Below are experts of layer 4 (counted from 0) of a mixture-of-experts language model. Rows are named router (the router's row for the expert), gate (a neuron's input weights, with its number), up (a neuron's input weights, with its number), down (a neuron's output weights, with its number) and show model dimensions 64-127. Each number is 50 + 10 x the weight over its row's rms, rounded and kept within 0 to 99.
Before each expert's rows: "comes after" lists some tokens at least twice as common just before its tokens as in all text. This comes from a sample of Wikipedia text that the model never trained on. Tokens count by the router's weight.

# expert 9
comes after: "\n", ".", ")", "4", "3", "6"
router:53 35 46 49 52 60 38 31 31 25 56 40 34 54 49 38 55 51 44 49 54 62 55 73 45 19 68 31 49 53 64 49 45 41 43 42 48 64 45 41 52 62 53 59 41 40 53 73 50 45 68 47 47 48 57 49 42 42 51 61 56 57 35 38
gate0:55 57 48 40 39 67 43 52 51 59 71 50 33 49 59 47 60 53 61 55 58 32 74 51 53 43 58 44 61 60 43 46 34 56 40 37 48 31 43 70 49 43 44 46 57 54 33 66 51 64 66 64 40 47 49 48 55 48 58 57 44 42 68 53
up0:50 56 62 32 50 74 41 45 49 51 46 57 56 58 61 32 52 79 40 57 52 26 55 57 43 49 41 41 58 63 36 36 36 70 36 53 45 29 32 65 49 45 44 58 63 55 45 36 64 46 41 36 37 66 60 57 51 48 49 50 41 44 36 51
down0:47 27 53 51 57 64 47 44 51 67 49 56 43 38 50 50 40 52 46 54 64 39 30 50 62 44 54 48 51 67 49 57 28 38 57 66 53 44 43 52 48 43 40 47 51 37 52 49 36 69 46 32 56 52 51 48 32 32 40 63 57 47 40 52
gate1:62 56 46 50 41 58 60 57 64 51 64 46 56 53 49 53 35 56 52 54 60 59 64 27 70 52 47 34 48 44 54 49 52 53 66 42 62 40 43 53 66 22 44 55 56 46 42 47 44 59 46 48 51 61 58 41 44 61 45 38 41 30 43 49
up1:48 58 42 44 54 43 46 55 62 48 56 47 45 60 44 50 48 46 67 40 60 51 30 49 78 44 46 44 48 56 46 60 52 47 55 58 66 45 51 41 54 37 46 46 51 47 58 30 48 49 45 52 46 45 51 52 53 42 66 35 47 46 36 74
down1:62 48 46 39 36 47 38 69 41 66 39 52 83 52 59 54 57 18 49 53 42 42 51 53 65 55 48 47 53 60 44 49 60 44 38 64 75 35 42 48 50 57 58 65 56 40 39 66 41 49 54 63 54 64 71 41 52 47 37 41 46 48 53 66
gate2:60 54 61 53 44 51 48 61 45 57 66 69 48 41 50 61 62 54 50 42 56 63 60 52 56 50 52 27 50 43 37 65 57 49 58 61 56 36 50 44 62 44 45 50 56 49 40 57 59 65 51 64 58 60 44 43 34 40 44 50 62 36 36 59
up2:59 55 62 53 44 57 57 68 46 40 70 49 49 33 45 53 55 60 47 48 50 64 54 53 63 65 47 51 49 55 41 53 46 61 51 58 55 56 52 40 50 42 54 56 51 41 38 52 48 58 52 48 48 51 38 30 50 42 35 49 28 34 53 56
down2:40 64 40 46 44 58 55 49 57 29 35 47 48 44 47 53 43 57 40 67 47 47 59 52 38 57 56 58 59 72 29 46 60 65 56 53 63 40 42 45 24 48 59 37 65 31 36 45 34 57 46 43 51 56 59 50 57 57 75 38 40 40 76 49
gate3:59 53 53 47 55 49 50 49 36 66 34 31 61 55 63 32 47 63 53 46 39 64 51 42 65 30 42 36 40 40 46 54 50 59 79 44 52 68 41 43 42 51 48 61 42 47 37 54 32 49 44 56 49 57 22 55 38 40 59 43 53 59 54 52
up3:37 52 45 45 38 43 54 48 50 57 41 55 59 71 73 39 59 51 51 47 43 70 45 49 56 21 36 49 53 32 43 50 67 38 57 42 46 54 35 53 45 39 32 55 52 51 43 48 50 54 53 56 57 60 24 59 44 43 50 43 54 62 54 52
down3:55 77 55 51 59 44 37 54 61 70 43 37 51 39 43 34 58 62 48 48 34 43 56 54 36 47 39 36 42 40 64 46 29 42 49 55 37 41 31 49 64 34 49 53 52 37 42 49 50 41 47 47 57 49 49 33 44 62 39 45 41 46 50 40
gate4:46 78 76 60 49 54 59 34 47 50 50 51 69 55 53 38 23 58 50 38 54 38 49 35 44 43 47 50 46 58 37 57 52 48 67 36 45 65 46 30 44 63 42 62 46 43 45 79 41 65 63 59 39 57 38 52 46 27 53 65 67 41 42 51
up4:42 52 48 48 66 33 41 51 50 55 52 43 51 39 55 33 43 47 50 47 62 30 53 36 40 54 29 40 37 58 35 51 65 70 49 40 46 47 47 34 46 43 43 54 43 58 58 63 38 50 46 56 53 58 49 40 51 43 61 57 36 43 45 66
down4:71 47 41 48 56 52 56 78 34 48 60 65 44 64 33 66 49 36 58 54 52 49 68 47 53 44 42 36 29 51 34 57 42 58 36 51 56 63 45 48 57 60 59 07 38 41 44 70 36 34 55 48 61 48 51 39 61 39 50 75 56 47 35 65

# expert 8
comes after: "\n", "|", " and", "-", " (", " \""
router:39 40 51 60 52 49 53 62 49 35 56 52 45 49 58 40 60 52 53 46 45 74 49 57 54 30 56 47 63 47 54 48 59 57 56 71 50 64 50 60 64 47 41 54 41 52 47 80 46 41 68 51 55 49 47 38 51 31 62 66 38 63 55 56
gate0:47 75 49 42 51 55 70 28 57 47 47 49 32 46 50 61 41 59 51 67 53 62 41 44 36 46 61 44 54 60 49 47 64 49 44 35 55 55 35 22 54 61 46 40 63 62 41 54 54 59 54 37 46 45 55 39 48 66 51 60 40 45 55 46
up0:52 53 49 47 60 58 49 62 65 51 80 58 55 45 57 53 41 37 26 52 60 42 46 49 57 62 51 50 55 55 44 58 60 53 49 39 60 59 21 48 53 62 46 52 53 65 55 39 59 53 44 46 39 41 59 50 39 47 38 28 43 48 47 57
down0:57 43 34 49 49 52 60 53 62 43 39 56 57 33 51 52 60 44 55 44 52 38 35 57 47 54 46 55 46 50 51 45 44 61 31 60 48 53 79 64 70 55 43 51 60 45 55 51 40 47 72 66 45 62 42 47 36 57 66 41 58 38 63 52
gate1:73 44 76 54 50 42 65 46 51 55 42 55 38 50 43 49 53 44 56 50 77 43 57 54 35 57 62 48 41 46 49 49 34 46 66 45 41 50 60 47 56 57 44 61 57 50 46 55 55 56 38 43 49 50 47 56 51 60 53 56 39 50 47 34
up1:60 35 61 44 47 50 49 61 44 59 56 50 55 46 41 57 35 42 57 49 64 54 59 56 53 41 44 51 33 44 52 41 47 65 50 46 47 54 49 55 52 48 44 56 56 46 42 51 50 53 27 51 30 50 37 57 67 51 44 60 49 35 46 50
down1:48 57 57 57 44 66 37 55 47 56 56 58 47 31 41 33 50 40 66 65 44 51 44 55 66 48 58 47 37 46 55 45 44 36 38 46 48 51 24 47 51 58 43 62 40 58 60 43 43 56 43 31 51 30 27 54 67 29 41 55 60 31 64 52
gate2:47 48 50 59 60 37 49 51 44 38 40 48 48 32 56 44 55 53 39 43 63 46 51 41 42 50 44 54 53 52 44 42 54 51 60 58 51 72 45 36 46 40 52 46 59 71 50 49 47 37 53 48 40 34 55 57 49 41 34 41 57 49 39 51
up2:59 50 57 69 56 35 43 46 43 65 37 59 47 50 50 58 59 53 54 30 51 41 51 60 49 49 31 58 60 72 34 55 54 59 42 53 43 58 55 56 39 49 67 40 39 65 53 30 39 55 53 34 46 56 51 43 43 37 33 36 58 45 34 50
down2:60 42 50 68 58 59 42 35 48 38 62 62 57 36 49 65 69 66 49 44 56 41 53 44 35 54 49 42 49 37 40 71 43 47 45 51 43 60 50 49 55 50 46 68 51 58 42 48 58 47 42 57 58 31 67 43 57 53 68 57 32 48 60 44
gate3:41 49 48 63 41 61 23 41 44 63 69 49 55 49 41 45 48 39 44 32 61 52 65 48 54 60 47 50 50 33 39 30 56 34 58 46 61 43 51 55 53 43 50 45 69 40 36 59 45 45 68 53 43 66 55 48 49 60 54 69 52 49 60 61
up3:37 58 66 69 52 56 22 47 34 50 54 51 58 39 49 43 44 43 48 53 73 45 49 51 32 39 42 52 52 56 50 46 44 40 56 58 38 55 58 56 40 42 54 53 52 46 39 58 36 56 69 40 37 75 63 39 61 49 40 64 51 37 59 68
down3:68 47 55 58 61 30 53 44 42 58 59 39 45 52 23 62 37 45 75 50 54 40 45 40 55 56 60 55 54 53 53 52 38 42 36 63 34 52 50 47 57 55 47 64 38 44 51 39 52 43 25 32 52 63 41 46 45 56 41 44 55 54 45 38
gate4:49 54 42 57 54 53 45 43 53 63 59 37 39 45 73 36 40 43 57 54 61 36 57 62 38 47 46 40 44 55 62 36 45 48 18 48 45 46 52 43 34 38 55 32 40 65 48 40 40 46 64 47 40 53 50 60 40 38 43 36 52 20 34 60
up4:36 60 50 42 53 55 57 46 58 57 55 41 48 56 48 52 46 65 28 56 40 44 45 46 48 50 61 50 44 56 37 54 35 44 46 57 41 50 43 51 35 35 38 48 38 60 80 60 20 66 57 64 52 47 63 56 52 41 46 41 49 60 34 38
down4:30 50 48 32 47 66 61 39 51 43 45 42 51 64 39 59 63 51 63 41 58 56 47 54 57 47 40 36 56 35 55 48 68 60 51 35 45 26 42 48 51 62 28 51 56 33 40 63 49 61 30 54 54 48 60 50 55 55 44 64 57 55 54 52

# expert 5
comes after: " ", "_{", " United", " School", " it", " this"
router:45 37 60 62 47 53 45 46 29 29 65 60 58 48 55 37 48 49 37 54 52 66 48 70 45 35 55 37 59 58 60 42 53 49 56 53 52 64 59 50 47 65 50 56 66 51 52 52 64 62 64 55 54 60 66 45 48 29 43 61 48 57 43 44
gate0:43 49 54 44 44 48 51 50 52 42 48 80 40 54 51 41 45 42 34 61 53 52 51 41 49 55 55 33 71 56 55 40 40 51 43 60 48 50 45 41 58 53 61 56 49 52 57 46 46 43 48 51 65 60 39 44 43 42 39 53 60 63 49 52
up0:46 67 39 58 56 54 54 63 58 50 44 65 57 56 59 47 58 71 36 54 61 53 23 57 57 58 43 63 45 50 70 63 36 57 52 56 48 62 73 40 55 36 52 47 51 51 52 52 42 62 56 41 38 41 39 50 54 44 48 40 33 49 42 46
down0:53 59 59 53 46 41 48 47 56 44 62 59 67 29 60 32 41 38 46 52 80 68 40 57 48 56 47 49 44 57 46 70 60 25 61 59 57 53 56 45 36 64 30 56 54 51 53 42 51 55 49 50 50 32 55 53 54 53 59 51 66 58 72 47
gate1:65 44 48 40 62 49 38 42 38 65 54 66 63 44 59 56 33 32 47 34 39 50 47 49 55 39 39 55 50 45 53 45 34 34 50 56 50 40 48 51 45 72 40 54 74 44 45 46 57 46 64 53 40 33 46 34 60 36 42 44 60 56 41 25
up1:52 41 59 41 60 49 41 48 44 60 57 40 43 39 57 44 68 31 35 58 57 39 39 73 51 46 25 51 58 43 62 34 38 60 43 44 47 33 53 55 69 62 57 53 68 61 41 34 56 48 69 47 49 61 51 46 53 38 52 55 53 59 29 48
down1:46 57 29 36 62 55 48 70 45 50 45 52 55 61 44 32 50 36 68 54 51 44 61 51 51 28 63 40 53 47 69 43 31 56 49 46 59 48 47 49 41 31 40 56 52 50 60 43 72 34 44 46 58 55 63 57 47 47 42 54 32 43 50 52
gate2:63 46 60 44 60 52 68 63 48 39 42 50 57 43 49 51 49 41 45 55 53 41 58 61 56 54 46 39 24 59 51 56 55 59 45 37 52 62 48 48 43 45 58 43 53 59 51 71 42 26 60 62 43 53 41 49 44 46 48 44 56 64 39 58
up2:63 45 45 30 35 53 57 60 48 36 48 67 49 48 51 34 50 45 42 65 43 39 50 66 40 64 56 28 42 62 41 39 53 59 43 42 49 45 39 59 56 55 52 52 52 57 53 52 47 42 46 55 51 57 38 49 52 49 58 55 46 40 32 58
down2:53 46 68 53 39 41 52 63 48 54 32 37 50 55 69 48 38 41 67 62 43 48 55 49 54 58 82 64 38 56 34 53 53 49 43 43 45 43 46 41 57 52 35 44 72 59 42 48 36 65 42 56 48 63 42 54 42 44 48 53 40 52 38 42
gate3:46 40 46 45 52 33 42 53 47 52 66 45 35 43 58 40 60 62 60 70 45 50 54 46 46 45 50 67 54 40 58 46 63 63 51 56 51 85 45 49 53 53 60 21 49 52 40 62 36 55 52 51 43 55 50 58 43 54 49 57 56 56 60 52
up3:57 42 52 59 43 42 34 55 49 46 48 48 47 50 71 49 43 55 53 60 60 53 64 58 32 47 46 53 54 49 38 28 49 53 42 59 38 85 51 41 52 57 42 44 54 47 45 55 39 74 56 46 48 58 44 57 42 60 51 61 60 42 52 72
down3:56 22 48 40 38 52 57 39 36 65 33 64 41 51 55 49 47 38 55 45 52 69 45 48 36 46 51 38 48 47 40 48 52 48 38 47 48 42 47 39 52 66 45 61 62 58 43 53 60 61 50 60 41 54 29 38 53 62 46 58 42 51 63 37
gate4:54 38 52 47 24 62 48 67 47 50 61 36 43 52 40 57 57 57 55 49 50 41 57 63 54 51 43 36 60 66 48 44 51 48 63 55 39 47 62 52 51 67 47 46 52 27 54 56 62 59 52 60 55 61 55 39 41 63 48 65 49 44 50 67
up4:54 34 63 40 38 49 58 52 48 60 64 52 49 47 49 35 37 62 64 49 37 55 35 64 41 50 56 58 38 38 40 64 50 53 40 65 57 57 71 37 49 49 40 35 64 48 49 63 53 42 49 52 44 43 64 52 70 50 49 45 44 58 70 49
down4:65 48 59 43 46 36 31 40 60 45 51 38 59 35 44 51 54 58 39 59 57 47 51 50 68 48 54 43 28 37 58 57 34 63 46 54 76 44 42 57 33 56 41 67 46 40 56 63 53 47 46 55 43 38 45 43 56 34 42 33 55 29 55 48

# expert 10
comes after: "\n", "3", "9", "6", "–", "/"
router:59 43 52 62 56 72 31 60 38 49 66 57 41 45 50 37 49 42 25 50 48 56 56 66 51 32 44 44 46 60 56 55 70 40 63 60 52 63 55 55 55 55 61 45 67 50 58 68 52 42 70 40 39 49 47 59 55 47 60 65 40 50 39 36
gate0:52 38 51 54 50 55 45 47 44 44 48 56 62 58 56 50 47 31 60 61 60 66 47 36 59 47 51 49 56 40 52 43 47 60 59 48 40 51 40 47 51 44 50 57 55 39 59 32 53 47 39 44 44 22 46 47 54 58 51 39 56 37 58 47
up0:60 63 51 74 69 44 46 39 49 54 72 53 54 49 57 58 40 43 60 55 58 49 61 30 54 54 39 56 66 47 61 62 47 53 51 54 42 49 58 42 47 58 46 57 56 50 58 25 45 59 51 50 34 27 27 44 46 44 55 37 60 36 49 47
down0:58 66 54 41 46 45 52 49 60 47 58 47 57 39 49 63 45 50 34 46 54 40 44 59 45 50 36 55 39 54 37 70 58 55 57 48 67 55 51 46 55 40 27 49 52 57 47 42 48 45 46 57 49 44 39 63 49 34 67 61 52 63 40 67
gate1:41 54 55 44 49 50 25 59 43 40 58 55 48 37 37 66 42 45 43 50 46 36 60 46 56 43 49 30 49 46 49 42 49 60 63 53 45 69 55 46 48 42 55 56 50 33 49 46 46 59 43 61 54 52 35 47 49 59 47 38 52 50 49 65
up1:57 44 44 49 36 33 51 38 47 52 57 59 49 44 41 53 45 51 30 47 36 43 49 39 46 56 64 54 65 56 38 55 55 54 48 47 62 63 57 36 50 46 49 38 57 41 48 55 44 51 36 42 52 69 59 60 56 37 65 59 62 54 44 52
down1:50 54 71 43 67 39 74 41 56 39 57 52 45 45 40 49 52 53 49 60 49 53 59 56 54 51 93 49 47 52 72 45 41 54 46 30 52 51 50 42 32 49 46 49 45 42 39 63 52 55 37 56 46 54 55 69 35 56 37 32 44 40 54 37
gate2:42 29 36 48 52 53 73 56 56 37 42 49 49 58 64 40 45 44 52 35 44 45 55 32 43 34 52 31 54 55 46 55 35 41 37 61 51 46 60 56 46 57 52 49 38 59 47 49 71 36 52 54 47 53 49 52 43 47 51 61 65 53 44 54
up2:35 42 55 73 52 64 56 57 56 54 37 61 45 62 76 40 31 69 55 39 40 39 52 28 48 41 54 45 46 38 43 30 68 45 54 56 44 40 56 58 68 43 42 39 40 43 37 29 59 48 55 53 56 45 54 50 35 45 39 62 56 49 56 57
down2:62 49 49 47 63 52 51 52 46 35 39 57 45 50 46 55 59 52 68 68 34 34 61 28 57 54 62 60 67 51 49 45 50 64 26 28 32 58 35 55 37 35 50 60 55 33 63 53 48 54 50 36 31 63 52 39 49 47 64 42 57 48 53 48
gate3:43 46 49 53 54 41 67 48 37 41 43 53 45 58 41 39 53 42 62 66 49 42 39 39 48 38 48 33 48 44 53 52 49 45 41 55 46 41 60 73 45 56 44 51 43 59 48 55 54 56 44 46 59 44 40 46 47 57 52 48 54 50 68 47
up3:48 43 72 50 40 46 54 35 65 36 47 54 37 55 58 48 69 40 70 59 64 52 35 56 65 46 34 43 68 49 49 39 70 50 46 55 33 42 36 59 46 56 47 48 52 57 50 44 30 37 52 60 46 45 53 45 55 41 56 41 44 38 55 60
down3:51 53 54 56 55 45 50 37 49 51 81 62 49 41 50 49 54 42 75 47 47 41 35 46 66 70 59 56 61 59 30 44 35 70 48 57 37 56 55 57 43 45 57 63 57 54 52 42 50 66 50 50 53 66 51 62 78 55 36 38 43 49 36 31
gate4:48 45 47 49 60 54 59 55 65 46 46 39 44 43 44 48 52 59 56 40 23 54 52 42 46 30 48 54 60 49 41 37 57 54 41 49 68 46 67 62 58 50 48 65 63 62 41 42 68 57 41 49 52 55 55 72 51 52 47 63 35 41 39 52
up4:49 45 37 38 43 73 51 49 66 58 46 52 68 44 42 42 61 43 58 40 41 64 39 47 34 40 55 55 77 52 36 37 76 70 45 30 73 44 42 51 51 53 59 46 61 70 51 70 45 43 67 65 60 58 49 57 52 65 56 41 43 67 61 38
down4:49 50 74 57 53 49 64 51 50 41 48 31 50 74 62 50 59 55 44 52 38 42 38 65 50 66 59 59 37 38 39 67 50 47 50 57 51 57 44 58 44 53 48 41 52 73 42 32 54 38 56 47 56 51 46 40 45 33 50 45 41 44 44 46

# expert 6
comes after: " ", "1", "2", " (", " =", " is"
router:64 27 59 65 46 50 52 46 40 38 72 36 35 49 40 55 56 53 54 49 53 56 46 47 47 54 48 24 37 37 59 45 48 47 45 61 49 42 40 52 54 51 60 62 69 48 56 33 54 58 70 48 61 61 65 33 31 45 55 52 49 48 51 35
gate0:61 44 55 64 57 45 48 62 64 36 47 67 44 53 53 53 55 54 59 30 55 71 65 63 48 47 52 34 50 50 51 49 51 73 49 42 45 63 53 52 53 52 69 62 45 50 41 67 57 48 43 42 65 53 48 33 39 73 53 49 41 48 22 51
up0:53 56 61 73 47 41 51 49 62 35 49 59 59 57 51 54 53 47 51 41 50 56 54 44 45 51 48 32 33 56 41 45 44 71 69 33 37 45 44 41 37 47 56 56 46 62 51 43 59 54 47 52 78 58 43 49 49 74 51 41 43 48 23 49
down0:57 60 56 58 47 68 71 60 49 39 54 66 38 50 55 50 61 59 58 61 50 65 40 37 46 53 62 56 64 57 39 54 41 40 43 40 54 46 48 59 49 68 51 52 57 60 50 42 56 39 54 55 57 37 52 57 46 45 59 43 33 49 73 60
gate1:49 47 41 68 62 58 67 51 52 43 35 36 34 50 56 45 44 42 49 43 66 54 50 42 73 45 49 43 35 31 53 47 66 38 60 53 47 51 42 33 64 41 41 39 45 52 36 39 65 55 44 48 64 62 47 49 53 62 30 56 59 38 59 44
up1:51 61 44 58 55 50 47 65 68 42 32 49 70 56 70 58 45 42 56 37 68 44 58 44 58 48 51 45 50 41 42 74 49 58 48 57 47 57 41 49 68 32 51 51 42 49 38 48 43 41 51 62 53 59 52 45 36 59 40 49 37 56 45 37
down1:44 45 52 53 47 63 39 43 45 69 43 58 60 56 49 52 58 52 51 35 47 59 31 61 61 63 49 73 52 29 63 53 34 56 56 39 51 45 59 54 58 45 57 57 49 52 31 65 51 36 57 50 54 51 47 59 41 41 54 45 52 57 32 51
gate2:49 35 40 49 64 66 43 45 55 42 52 36 63 51 52 48 45 50 56 53 66 47 37 52 32 64 51 44 63 40 64 74 30 56 51 37 66 58 42 55 34 62 35 56 59 50 57 46 55 52 48 50 51 44 48 54 48 57 30 47 44 69 47 63
up2:60 43 29 65 56 55 56 49 53 53 48 43 63 63 45 55 49 44 56 35 63 36 42 62 34 70 47 41 45 57 53 70 46 55 61 44 68 51 41 72 49 43 48 46 51 63 47 49 40 59 56 49 45 57 45 61 58 40 37 33 44 43 46 57
down2:40 58 49 55 46 60 55 41 42 47 76 34 62 53 57 47 57 42 67 53 40 63 53 31 49 41 48 48 43 64 51 31 46 31 58 51 47 65 54 48 44 50 50 54 31 59 43 41 35 57 57 48 54 33 43 29 60 42 43 57 57 45 41 68
gate3:70 49 31 52 52 50 40 57 56 44 61 68 53 38 38 71 34 61 38 55 40 56 51 42 46 61 40 56 57 53 38 75 47 39 60 39 63 38 62 51 46 61 37 58 53 48 50 51 37 38 41 57 46 62 41 48 52 30 39 38 56 47 54 62
up3:65 63 39 62 57 39 45 42 60 51 54 51 55 50 47 49 60 33 39 47 48 59 62 50 46 59 52 42 62 54 47 66 50 38 39 50 47 42 49 51 50 54 54 43 54 59 46 52 25 41 50 54 51 62 51 45 47 45 41 51 51 41 51 50
down3:62 38 55 51 51 49 48 56 59 55 57 27 51 37 37 47 63 42 54 44 58 47 56 71 45 57 62 64 52 27 58 40 40 46 58 64 52 63 38 74 41 54 53 32 69 59 53 65 56 30 52 33 56 41 39 48 51 62 55 38 57 32 56 57
gate4:52 39 58 53 67 62 49 53 62 43 64 42 49 51 56 45 31 39 54 40 41 43 53 49 34 33 33 43 50 62 53 64 54 48 33 47 48 34 38 51 47 36 54 49 49 50 48 46 49 58 41 59 52 59 59 44 55 37 38 36 48 52 37 42
up4:53 43 62 46 60 59 57 32 63 60 65 30 51 59 66 49 58 41 42 43 37 45 42 60 49 38 38 61 30 44 39 74 47 47 41 47 63 56 53 42 39 58 69 43 62 42 44 45 52 49 56 49 41 59 64 56 50 50 51 45 58 52 50 53
down4:37 48 44 55 53 59 60 52 44 61 41 39 50 50 49 52 39 48 28 62 33 51 56 71 43 57 54 44 42 53 56 52 39 50 47 67 41 52 56 58 49 42 41 42 49 48 53 55 36 57 45 23 75 73 58 46 40 42 58 56 49 61 75 58

# expert 0
comes after: " |", " by", " a", ";", " with", " one"
router:52 34 39 51 51 50 46 42 51 38 63 58 42 47 49 26 55 52 31 52 43 46 54 66 45 52 62 31 40 62 45 38 63 41 44 49 52 57 53 49 53 42 66 43 52 62 44 78 45 66 42 53 47 55 46 46 62 48 54 39 49 53 67 40
gate0:48 58 42 40 51 43 60 61 40 40 45 49 57 49 55 39 38 41 59 75 63 39 58 54 37 61 42 45 49 58 52 31 43 28 60 47 51 52 60 26 35 41 72 33 52 47 54 50 49 49 54 53 54 71 48 44 60 61 37 57 39 50 47 49
up0:43 64 39 26 45 40 43 50 44 40 45 52 57 50 75 51 30 41 59 49 54 32 51 55 73 46 43 43 46 51 63 31 30 39 53 45 54 66 49 38 35 32 44 50 49 56 39 32 49 35 50 53 27 72 52 40 53 49 41 56 34 43 43 33
down0:49 64 52 37 47 50 50 52 67 67 37 50 45 69 42 48 29 48 40 49 58 42 56 65 52 52 52 62 52 42 41 49 58 65 50 50 34 50 57 50 56 40 46 53 47 35 50 55 50 54 45 28 60 36 54 70 59 53 60 31 49 80 46 61
gate1:47 41 54 38 68 57 67 45 51 40 52 61 50 30 53 47 40 45 58 39 62 44 26 44 52 52 64 53 58 41 48 46 41 71 34 56 48 47 45 43 64 64 55 42 61 55 56 54 32 68 46 31 51 58 40 60 66 63 51 62 57 49 23 44
up1:52 41 54 62 50 45 47 26 43 38 74 53 54 43 43 48 62 67 63 52 43 56 44 58 41 55 46 59 59 55 53 50 21 53 58 56 49 49 23 33 45 57 41 58 52 47 48 44 50 53 54 29 47 48 55 52 45 55 41 58 49 61 39 48
down1:43 69 53 51 46 58 42 64 70 50 60 22 49 60 62 54 47 50 34 42 49 62 47 47 49 51 55 52 64 40 42 54 58 47 63 50 55 44 57 34 60 64 45 58 53 47 44 52 56 38 46 48 49 62 35 45 62 75 50 52 41 35 46 53
gate2:37 47 51 66 66 57 37 29 52 63 47 37 53 38 60 47 64 59 71 75 35 49 54 50 39 42 61 36 36 43 38 45 57 54 55 65 50 26 54 44 45 54 54 71 54 63 66 65 46 44 44 46 39 57 76 51 30 45 68 59 64 39 46 58
up2:24 48 55 53 53 54 51 35 46 44 55 40 43 37 56 50 45 54 56 51 44 41 88 48 41 55 59 56 48 56 46 32 56 60 57 52 46 27 55 58 49 58 63 60 51 49 45 59 53 53 51 64 46 64 57 62 39 46 47 65 64 41 42 41
down2:50 51 60 48 68 61 61 48 46 52 42 42 61 58 48 39 59 44 62 55 41 74 57 51 62 36 40 33 45 36 58 38 46 37 40 39 54 43 50 61 50 36 46 45 49 53 60 52 64 59 47 41 56 58 27 58 34 35 52 54 62 52 32 50
gate3:67 51 51 47 53 62 44 52 60 44 87 48 58 47 57 19 56 84 48 46 46 49 53 42 35 45 54 54 57 47 54 51 50 54 55 58 44 43 45 49 53 61 44 44 50 50 60 37 67 64 76 72 46 52 53 59 44 46 53 51 44 47 49 70
up3:41 58 61 48 65 57 59 59 55 52 61 31 48 37 65 36 52 51 30 54 47 52 44 57 47 55 36 57 42 57 48 55 48 52 59 43 43 58 48 39 51 27 58 53 61 46 46 36 44 46 56 66 39 36 47 54 30 36 66 51 59 44 46 54
down3:43 52 62 51 41 46 40 58 51 62 62 37 35 56 41 53 48 34 68 59 38 46 64 49 49 55 40 46 72 51 44 48 27 71 52 46 30 41 46 48 50 65 63 37 63 44 40 54 35 51 61 53 54 54 47 55 43 50 55 64 33 50 49 49
gate4:54 36 61 56 36 50 51 63 50 58 43 36 42 48 54 47 58 60 45 43 57 48 58 53 59 67 43 57 59 31 31 53 27 50 46 46 58 45 56 58 40 40 53 60 42 63 46 58 54 52 57 27 53 59 61 54 38 53 50 22 44 60 53 54
up4:44 53 38 69 59 34 67 46 53 57 58 57 47 53 58 39 57 55 36 27 60 55 47 50 45 44 51 43 56 37 40 66 27 46 44 40 46 34 39 65 52 63 52 51 47 61 45 54 38 48 42 51 19 57 51 29 47 49 55 52 60 51 40 43
down4:39 57 71 33 47 51 68 46 62 41 53 47 57 53 67 78 40 47 63 42 43 56 36 50 50 50 46 31 45 51 61 48 64 49 66 48 57 57 66 56 45 50 61 54 61 36 52 64 60 57 40 43 63 53 74 53 41 56 31 65 67 58 57 56